Weights of a small mixture-of-experts language model, trained from scratch on English Wikipedia.
Size: 8 layers, width 384, vocabulary 8192, 33.2M parameters.
Experts: 12 experts in each of 6 layers, 2 picks a token, a softmax router, a shared expert of 384 neurons.
Training: a variant of Muon for the experts, 274M tokens.
Below are experts of layer 4 (counted from 0) of a mixture-of-experts language model. Rows are named router (the router's row for the expert) and show model dimensions 0-127. Each number is 50 + 15 x the weight over its row's rms, rounded and kept within 0 to 99.
After each expert's rows: "raises" lists some tokens whose logits its average output raises strongly, later layers aside; "mostly gets" lists some tokens that are sent to it at least half of the time. This comes from a sample of Wikipedia text that the model never trained on.

# expert 11
router:72 43 99 65 46 40 46 31 36 80 51 47 58 58 49 41 71 30 33 52 66 52 69 68 49 43 28 85 58 49 41 66 75 42 63 19 39 35 20 43 75 74 64 68 62 64 33 47 49 36 44 43 42 53 46 54 66 55 56 42 47 65 99 43 45 54 55 47 50 37 15 50 50 62 62 38 49 63 47 37 55 19 46 48 56 44 48 44 52 52 31 39 54 38 48 53 55 39 42 39 66 48 48 69 58 50 85 59 48 61 59 48 36 42 43 72 21 55 42 67 56 51 52 54 59 52 46 33
raises: ",", " and", ".", " in", " on", " ("
mostly gets: " States", " League", " University", "ts", " team", " series"

# expert 0
router:62 17 51 47 57 27 60 66 35 43 53 59 27 57 49 60 43 55 28 47 61 40 76 56 45 69 39 64 47 28 45 60 50 40 24 57 57 58 48 51 43 72 71 35 42 37 69 50 32 74 38 65 76 44 66 26 61 38 41 48 37 19 37 35 60 58 54 41 44 38 72 44 49 46 34 76 33 37 42 41 23 74 64 49 41 83 48 36 48 63 44 90 63 59 46 66 67 49 73 65 50 32 37 31 33 66 36 64 40 48 67 45 54 47 31 49 37 53 38 45 49 36 43 35 29 52 65 49
raises: "te", "-", "ty", "tic", "ta", "ten"
mostly gets: "ja", "za", "ko", "ya", "era", "ji"

# expert 1
router:16 54 33 53 56 75 76 42 56 65 46 30 16 38 31 47 37 59 38 42 49 31 27 55 62 50 69 34 54 63 87 51 58 47 45 43 62 58 42 52 35 31 39 33 34 55 41 33 47 18 48 60 19 41 00 66 20 65 53 57 04 48 42 41 49 36 62 69 50 46 52 68 20 30 74 50 67 39 52 66 67 59 73 29 51 71 37 64 58 51 73 48 66 47 33 23 31 43 32 71 57 61 43 70 50 67 79 50 37 40 29 43 73 43 38 36 77 67 47 36 52 40 50 51 52 61 36 52
raises: " the", " a", " an"
mostly gets: " and", " his", " for", " with", " its", " but"

# expert 3
router:54 72 29 43 78 54 64 43 61 55 64 66 57 59 49 57 58 51 41 34 11 28 30 41 23 41 42 57 81 62 42 29 52 50 50 52 71 46 40 45 62 32 69 33 69 43 44 30 23 27 60 07 36 23 30 54 78 49 38 42 57 70 28 39 33 57 49 35 59 55 26 42 69 74 62 64 62 21 56 66 71 49 66 69 67 50 67 53 57 76 42 44 60 65 56 42 38 50 41 64 55 30 62 61 44 34 22 51 64 49 37 40 41 75 45 43 69 57 69 46 72 56 64 34 56 44 66 67
raises: "\n", "-", "  ", " A", " The", "\n\n"
mostly gets: " |", "|", " /", ":", " •", ";"

# expert 5
router:28 28 66 49 42 40 70 42 61 40 27 38 42 57 47 80 52 39 55 49 34 65 53 64 44 55 45 28 56 57 54 73 32 54 52 52 54 33 87 23 58 61 44 38 33 54 70 67 72 64 65 49 42 67 55 53 44 55 46 54 55 27 72 37 53 39 66 43 75 64 33 75 58 63 59 33 40 70 53 39 43 46 50 40 65 32 57 35 42 26 51 13 58 22 45 43 41 49 47 68 40 43 77 59 61 44 76 86 65 48 52 43 32 26 66 58 84 19 57 52 35 46 48 44 32 57 48 52
raises: "-", "=", ",", " and", ".", " the"
mostly gets: "\n", " (", "\n\n", "″", " 2018", " 2014"

# expert 4
router:72 37 21 45 42 55 51 37 34 27 27 49 52 36 41 27 49 58 53 49 34 61 61 36 60 42 82 47 44 31 67 63 57 44 41 55 31 32 44 62 40 30 51 80 08 25 50 49 53 49 49 45 88 46 37 41 57 15 53 21 64 72 32 57 51 35 36 76 53 51 45 33 48 11 33 52 40 49 73 53 42 61 19 32 63 48 40 67 41 64 63 33 47 49 44 78 70 36 53 34 55 51 73 27 87 74 15 38 56 50 49 55 48 51 23 42 38 51 56 51 35 21 49 67 55 52 65 27
raises: "n", "on", "r", "na", "t", "e"
mostly gets: " cr", " bi", " sl", " mat", " Mil", " ph"

# expert 9
router:71 45 57 32 44 62 58 42 49 59 50 75 39 43 42 63 45 39 81 59 73 68 46 47 62 35 42 48 41 49 46 30 37 62 57 43 38 61 61 60 60 62 60 62 85 62 29 37 55 28 64 51 65 70 49 32 34 43 53 67 57 69 44 75 44 94 53 46 55 51 81 57 48 71 37 36 95 62 39 42 48 44 54 44 43 54 68 53 45 67 28 59 39 57 59 29 44 47 54 48 56 59 52 45 50 22 48 37 54 54 39 68 59 39 63 55 58 11 36 46 58 72 68 58 17 33 49 39
raises: "s", " and", "-", " of", ",", " on"
mostly gets: " John", " '", "ville", " David", " Peter", "ford"

# expert 8
router:60 71 45 56 52 54 13 64 29 38 51 46 64 59 58 53 58 47 60 29 25 66 45 35 43 29 49 65 59 72 57 34 39 44 77 63 71 41 56 54 22 45 80 63 64 62 74 52 47 46 31 49 35 50 77 56 66 67 77 28 39 50 52 75 65 56 54 42 44 43 58 52 90 66 60 27 69 27 62 54 44 54 35 55 40 43 23 42 73 51 66 52 39 63 71 51 30 66 69 44 27 70 51 59 79 34 55 20 48 44 30 42 58 22 62 70 69 40 53 64 47 56 38 83 29 70 24 57
raises: " the", " a", ".", ",", " to", " different"
mostly gets: " in", " on", " 6", " In", "In", " 7"

# expert 6
router:36 47 51 54 39 19 64 64 43 56 45 44 77 61 34 20 87 59 61 60 50 55 50 55 80 79 78 42 36 38 33 48 28 56 69 48 34 60 66 54 68 42 20 33 60 61 66 43 57 64 49 38 45 44 74 39 36 66 34 43 71 50 37 32 52 47 42 46 51 52 51 53 43 27 35 31 21 46 55 54 40 24 40 49 47 38 80 55 46 50 28 57 57 31 66 47 54 51 56 12 59 45 53 56 43 51 49 47 52 61 67 87 26 73 76 60 58 60 48 33 45 65 62 47 77 35 54 64
raises: ",", " and", "-", " in", ".", " to"
mostly gets: "ti", " League", "si", " National", " Democratic", " Republican"

# expert 7
router:62 46 47 54 36 78 19 74 56 63 64 74 57 40 78 58 47 35 57 30 65 35 65 45 68 40 54 44 44 39 31 51 50 41 63 42 50 59 14 65 40 30 39 36 38 71 45 68 51 33 57 38 29 61 90 27 49 43 37 57 44 52 45 63 62 22 63 48 57 59 60 40 47 58 55 42 52 75 41 33 66 61 41 56 49 54 77 20 49 24 58 78 50 72 45 36 54 68 41 53 33 39 60 35 22 57 52 67 62 35 48 57 57 84 42 45 43 40 66 48 40 47 58 56 79 69 37 52
raises: ",", " and", " in", ".", " the", " for"
mostly gets: " life", " him", "ized", "ted", " use", " father"

# expert 2
router:70 91 63 61 55 47 51 44 66 56 77 76 77 43 62 28 39 48 56 72 40 56 40 42 22 81 40 24 50 53 55 16 70 49 24 73 57 57 49 63 66 77 77 48 46 60 54 51 50 62 46 63 35 69 72 72 28 44 74 59 37 47 61 37 39 33 40 69 42 46 51 39 61 41 46 35 38 46 33 53 39 54 53 45 36 22 69 68 52 43 63 65 48 50 76 63 44 33 49 44 62 74 43 57 51 36 53 25 53 61 35 46 34 38 66 37 73 64 49 38 55 72 37 36 45 41 44 48
raises: "\n\n", " In", " The", "\n", " It", " He"
mostly gets: ".", " 0", "%", " .", "°", " −"

# expert 10
router:22 79 45 53 58 50 55 52 41 45 58 09 37 39 45 49 28 70 66 58 65 70 50 50 31 57 43 57 48 54 43 53 37 60 50 52 44 49 56 41 32 52 23 60 61 37 42 57 57 78 49 80 40 55 66 60 61 63 43 58 85 52 53 39 49 51 58 59 31 66 53 42 42 53 57 73 39 52 53 47 66 53 53 72 52 58 13 63 61 38 51 23 28 39 15 80 59 74 23 59 41 27 07 28 46 56 22 60 29 58 67 24 69 58 41 44 13 75 64 59 44 43 39 54 57 32 61 64
raises: " un", " not", " to", " the", " a", " in"
mostly gets: " was", " is", " an", " a", " are", " be"